python train.py --optimizer="adamw" --lr=0.00208 --beta2=0.99
Below are experts of layer 5 (counted from 0) of a mixture-of-experts language model. Rows are named router (the router's row for the expert), gate (a neuron's input weights, with its number), up (a neuron's input weights, with its number) and show model dimensions 0-191. Each number is 50 + 15 x the weight over its row's rms, rounded and kept within 0 to 99.
After each expert's rows: a language model's description of what the expert responds to. This comes from a sample of Wikipedia text that the model never trained on.

# expert 18
router:37 58 59 36 34 47 38 47 33 44 42 57 45 55 51 34 30 66 52 42 30 51 33 37 56 48 68 54 73 25 49 47 39 36 27 32 44 56 69 69 30 60 52 57 49 92 45 37 39 64 64 60 21 13 69 42 36 40 51 60 28 40 32 43 35 53 47 46 54 74 69 60 38 39 24 39 50 49 29 55 43 39 67 61 29 50 33 63 45 63 38 41 75 41 23 73 57 39 55 63 37 31 39 27 66 44 61 63 53 47 42 32 68 57 76 71 45 24 53 44 55 34 61 64 57 44 54 44 63 57 63 72 76 54 41 70 37 63 32 56 29 58 62 54 39 71 21 46 39 46 41 53 38 41 35 68 47 38 54 54 08 18 25 49 45 53 36 41 51 50 47 69 32 36 32 28 47 80 53 27 65 21 51 70 63 13 52 29 68 53 62 61
gate0:62 76 56 26 45 28 38 59 39 56 55 54 46 99 25 62 54 48 50 41 53 46 68 72 49 38 39 54 57 56 45 49 63 24 45 70 55 45 49 65 11 66 72 47 56 39 64 63 68 49 60 47 58 59 52 48 41 36 36 66 76 69 56 49 58 53 58 51 42 28 69 34 65 65 54 62 35 69 84 68 68 48 57 66 48 71 54 47 54 45 55 28 66 26 69 38 64 71 60 40 62 51 70 55 45 30 53 67 50 47 64 53 26 46 70 57 35 64 52 40 53 50 58 27 42 39 26 38 89 24 19 51 33 41 40 47 59 53 68 35 47 41 36 62 52 54 47 23 54 53 48 47 57 60 60 30 62 46 82 73 73 50 21 55 65 32 32 21 70 57 70 38 53 42 39 58 25 78 73 57 28 46 43 30 54 64 62 52 39 31 56 80
up0:51 24 39 48 46 62 46 57 62 38 46 53 73 40 77 17 51 70 42 82 71 57 39 30 74 74 44 45 16 60 64 52 33 74 72 43 63 32 23 34 67 36 33 46 31 50 47 37 53 47 48 54 45 49 44 44 68 51 39 33 54 39 45 31 16 34 40 28 54 46 34 46 53 51 44 55 69 53 36 31 32 55 48 28 63 22 55 48 47 60 42 76 33 80 42 50 72 42 14 63 41 39 26 46 52 64 64 68 69 57 47 63 70 46 47 35 75 46 61 65 43 52 36 68 73 64 57 54 20 71 87 65 46 64 47 41 58 53 53 57 76 60 62 45 44 28 69 71 59 72 64 53 54 36 70 62 51 59 18 57 46 55 77 41 51 57 64 70 39 48 40 49 48 69 63 56 60 37 25 72 52 58 48 41 61 47 53 43 53 88 39 26
Description: Word-final suffixes and nouns closing a phrase in chemistry, biology, LaTeX and credit lists, such as -ine, -itis, cells, guitars, tick.

# expert 17
router:38 52 36 57 29 45 66 63 57 49 54 41 93 45 47 29 51 73 64 47 40 47 52 70 55 32 36 38 71 55 65 40 49 46 79 27 49 60 42 62 62 34 53 84 69 56 38 50 52 60 43 82 63 66 47 76 40 60 46 47 42 58 48 43 53 59 51 38 26 34 38 66 65 61 42 35 58 14 49 56 45 53 45 51 52 55 39 40 76 44 52 31 17 75 48 52 49 87 61 69 45 35 90 55 49 45 25 61 68 34 41 47 37 45 63 41 62 25 38 70 66 60 37 38 34 45 65 40 66 43 42 53 44 67 51 60 54 50 49 58 32 71 44 42 48 68 52 41 67 65 47 71 47 35 71 70 32 43 54 28 34 43 56 53 65 55 52 51 16 49 63 57 35 50 26 49 60 68 66 58 76 48 62 70 64 39 23 34 26 29 99 35
gate1:33 58 60 31 33 68 72 68 38 62 28 84 49 54 57 34 30 84 55 63 46 28 38 85 66 43 47 27 74 50 57 54 55 50 73 45 63 49 61 64 60 46 36 45 74 51 30 51 41 45 51 80 47 53 72 58 43 71 24 38 43 45 33 65 60 55 83 47 48 31 40 65 71 49 72 69 45 48 22 42 38 59 66 49 41 56 51 79 65 49 47 57 36 52 52 62 48 57 48 29 56 30 34 40 86 54 52 51 56 48 62 55 23 48 46 50 45 35 49 54 42 57 77 53 43 53 68 49 62 21 40 46 61 31 50 70 54 43 13 63 52 49 31 33 65 49 49 66 45 88 31 37 51 64 77 56 46 47 27 57 71 59 49 47 52 33 52 39 76 29 92 41 43 52 36 29 53 44 64 47 62 26 81 75 58 47 55 42 55 64 73 43
up1:30 45 59 60 39 72 65 62 24 55 22 38 05 82 60 39 38 62 36 50 64 31 59 39 50 50 32 48 49 29 58 47 44 42 89 58 55 20 76 46 57 53 39 48 72 51 37 74 45 35 56 61 45 40 51 56 43 42 53 54 43 69 61 67 55 59 48 73 32 44 44 47 69 26 90 79 70 62 55 27 54 42 22 44 55 56 24 27 41 33 55 61 49 49 23 39 34 59 66 67 53 49 67 46 54 57 38 43 30 65 51 61 38 39 73 51 39 54 62 27 59 54 33 45 51 30 50 15 50 50 50 27 53 39 59 46 49 37 39 45 60 65 90 47 24 45 16 50 52 68 23 52 47 55 53 33 61 38 50 46 54 41 44 30 62 68 54 41 68 35 66 43 59 63 56 36 39 42 49 46 25 35 71 77 28 52 35 38 41 67 83 48
Description: Common nouns heading a sentence subject after "the" or "this", usually followed by was/is/of, e.g. career, plans, test, projects.

# expert 35
router:45 58 52 49 68 55 61 43 38 08 60 60 36 52 25 57 61 59 54 47 35 85 55 60 37 49 69 63 38 51 62 30 28 53 56 63 55 73 41 59 63 38 59 46 23 48 65 65 36 72 57 55 32 64 72 27 42 54 74 72 43 45 46 54 73 48 31 59 73 63 42 57 62 25 72 35 56 39 42 61 30 54 39 65 47 47 68 69 27 69 37 55 66 36 32 71 27 46 42 62 33 42 40 59 60 32 42 35 43 79 65 23 62 49 73 24 41 59 52 35 57 41 60 36 45 55 79 49 60 56 41 51 54 30 27 44 13 70 45 44 47 47 57 39 75 81 86 65 58 52 20 79 39 71 48 35 48 62 30 41 50 41 62 54 63 56 54 59 42 42 40 50 71 26 64 39 18 69 59 45 59 54 64 63 62 31 35 43 47 36 52 17
gate0:55 39 43 50 42 54 58 45 71 28 60 71 45 38 38 45 40 35 40 41 59 67 43 38 27 53 35 32 62 31 77 53 16 75 40 67 59 61 28 51 33 33 54 48 51 61 51 66 51 33 33 61 60 65 38 50 43 24 57 73 67 59 29 37 65 16 63 50 33 50 35 42 48 58 69 43 30 64 81 17 34 68 45 37 57 47 70 65 50 34 39 59 46 45 47 48 62 49 35 28 25 15 41 89 35 53 53 53 32 51 44 60 48 65 65 57 68 38 37 75 60 05 45 61 58 49 70 48 59 35 46 51 63 48 70 60 46 80 58 56 56 68 26 16 58 61 66 42 37 64 43 42 52 56 34 47 30 58 21 68 49 46 45 68 35 60 53 59 43 46 39 55 58 41 52 26 62 33 55 65 44 76 14 46 43 54 22 50 50 28 61 27
up0:56 54 43 65 21 53 65 60 73 37 38 48 38 47 28 55 49 60 34 51 48 49 44 43 60 12 61 64 49 86 41 62 61 28 26 33 43 56 62 62 80 31 71 53 66 40 70 36 68 54 30 55 71 61 58 38 51 52 68 57 46 29 77 51 33 07 60 37 66 32 44 57 66 50 41 46 22 66 32 56 33 64 37 63 47 61 34 56 27 73 56 79 43 66 61 47 62 87 75 62 37 57 71 63 53 54 44 57 67 36 50 55 68 51 39 27 57 50 33 81 26 37 48 54 39 51 30 68 54 45 78 64 49 30 54 68 53 27 36 53 64 57 61 38 52 52 51 56 62 48 48 39 52 19 46 67 46 48 56 65 34 60 49 35 75 27 63 56 41 61 54 44 36 51 46 39 47 43 50 82 84 56 71 50 50 47 16 28 55 53 41 21
Description: Inner or final pieces of longer words, often Latinate suffixes after c/oc/ac, e.g. Tro-is, observ-ation, teleph-on-ing, catap-ulted.

# expert 29
router:55 32 43 35 80 37 45 37 13 80 59 47 47 28 56 62 51 24 48 44 78 25 34 39 09 57 27 23 62 44 48 42 36 45 29 40 65 67 61 50 39 21 66 60 70 62 67 56 33 57 51 54 68 54 62 52 49 66 42 39 38 82 43 50 58 54 42 48 72 67 42 52 46 48 43 40 36 62 73 38 34 40 71 65 45 64 53 47 66 48 70 31 79 44 56 67 79 54 42 46 52 40 32 52 47 46 66 33 43 62 45 59 30 50 28 51 64 74 64 68 46 69 43 43 18 67 56 36 13 48 38 07 55 33 52 74 55 27 53 46 48 40 54 57 49 22 40 57 65 45 47 41 99 61 68 37 47 56 30 46 61 33 72 59 45 51 52 33 53 33 56 51 86 41 45 62 34 62 37 43 59 50 53 51 59 44 44 64 58 57 45 62
gate1:51 51 44 38 82 48 75 74 47 40 62 08 74 57 40 37 46 47 40 47 47 52 23 39 56 30 44 68 83 61 45 77 54 69 65 22 47 70 67 39 31 66 49 38 57 56 43 65 59 68 45 51 30 72 42 67 49 81 16 73 46 32 72 34 47 71 62 60 46 65 70 60 36 53 38 41 51 47 45 47 35 47 55 54 41 65 80 30 49 63 37 40 45 62 58 36 72 46 44 34 67 38 36 58 63 64 69 38 41 33 41 74 72 56 30 51 65 60 26 38 56 38 78 65 63 50 46 48 51 35 57 62 39 57 19 31 64 48 75 39 56 44 27 52 68 72 50 53 57 44 32 36 55 59 36 51 65 69 66 46 06 81 49 54 36 48 61 40 47 22 43 63 59 71 51 50 20 65 37 35 28 42 47 58 59 42 35 40 46 30 55 37
up1:91 52 56 63 39 42 69 34 25 68 45 54 44 71 48 50 18 49 46 55 52 60 46 47 59 50 46 46 52 45 47 59 64 61 86 59 44 42 68 48 50 81 47 68 71 49 37 57 51 59 79 27 81 36 26 47 28 48 65 65 69 45 68 45 81 52 50 67 54 51 40 39 63 64 36 54 51 72 28 09 63 46 33 57 60 53 58 34 45 74 60 75 42 13 32 39 39 58 47 43 53 51 66 45 62 37 58 46 86 40 52 61 56 67 92 53 59 54 39 44 46 60 36 73 61 45 48 71 43 42 84 48 49 48 44 62 34 61 49 66 39 39 31 61 19 61 43 66 11 47 77 52 50 63 45 87 59 41 51 75 34 55 63 60 48 48 33 34 50 38 41 40 63 68 32 47 55 65 62 77 37 38 59 62 47 70 44 66 47 41 43 36
Description: Short subword chunk directly after a capital or lowercase first letter in place names and words, e.g. S-eat-tle, De-ight-on, D-uch-y.

# expert 46
router:36 44 85 19 29 15 23 56 68 57 43 44 53 68 45 58 67 36 46 55 57 41 34 43 59 41 25 46 49 57 68 33 35 66 48 36 73 54 77 59 61 55 58 54 49 46 43 61 42 58 62 38 65 47 11 57 41 49 51 60 68 69 46 49 50 76 27 42 47 17 48 69 67 42 50 23 45 52 42 29 50 47 87 68 51 70 46 83 51 30 33 63 72 36 44 59 85 38 42 76 60 21 32 59 44 62 61 49 83 53 67 48 17 64 69 51 57 66 68 64 44 52 77 55 40 35 59 36 42 69 29 50 48 49 39 64 48 45 36 42 57 61 58 41 40 69 60 51 57 42 50 57 50 46 72 14 50 41 70 56 71 45 44 42 47 55 49 18 32 33 52 34 51 36 45 72 22 54 40 57 43 27 40 53 60 26 64 59 70 49 43 35
gate1:57 69 57 44 68 51 64 53 35 52 56 57 40 71 65 22 64 49 58 74 58 80 54 71 60 54 43 78 09 41 59 74 53 32 45 55 46 71 45 18 42 52 60 29 56 66 11 36 53 73 41 76 55 51 43 51 30 18 44 59 18 42 57 70 22 33 47 69 24 51 34 56 51 34 37 62 58 49 61 52 42 51 45 45 34 33 40 41 44 45 30 70 35 60 50 27 60 36 32 48 55 49 47 43 40 52 71 55 43 47 48 88 49 70 38 46 58 43 49 55 47 61 52 39 44 09 42 67 58 54 55 51 19 66 15 40 90 40 49 46 46 36 48 59 54 39 40 51 27 70 42 62 63 50 45 50 47 69 58 51 59 76 64 81 54 67 45 32 44 53 35 92 57 58 60 59 67 54 34 34 40 62 35 53 52 66 47 58 56 48 81 48
up1:32 52 60 71 40 48 63 58 50 53 63 68 27 74 66 43 59 54 36 45 60 51 48 37 64 36 46 75 60 65 37 63 58 64 46 75 50 50 58 65 55 42 58 50 78 47 52 46 54 46 39 80 38 35 50 77 62 25 49 32 57 68 54 26 67 21 68 81 61 53 30 73 67 60 52 51 58 57 72 77 74 42 41 28 60 60 37 41 66 66 72 31 59 62 68 39 58 34 53 27 41 37 63 32 61 71 39 64 84 48 52 53 46 42 76 70 45 36 17 64 41 71 42 28 42 29 45 39 59 42 48 39 49 87 54 46 53 54 34 28 55 51 78 31 46 37 76 85 56 31 55 39 62 45 65 59 61 52 40 41 54 47 35 59 30 42 53 68 23 52 64 48 44 64 49 60 48 49 34 22 28 25 86 55 68 46 54 43 71 57 31 70
Description: Short noun or verb stems that take suffixes or form compounds, such as play, kick, back, feed, board, Green.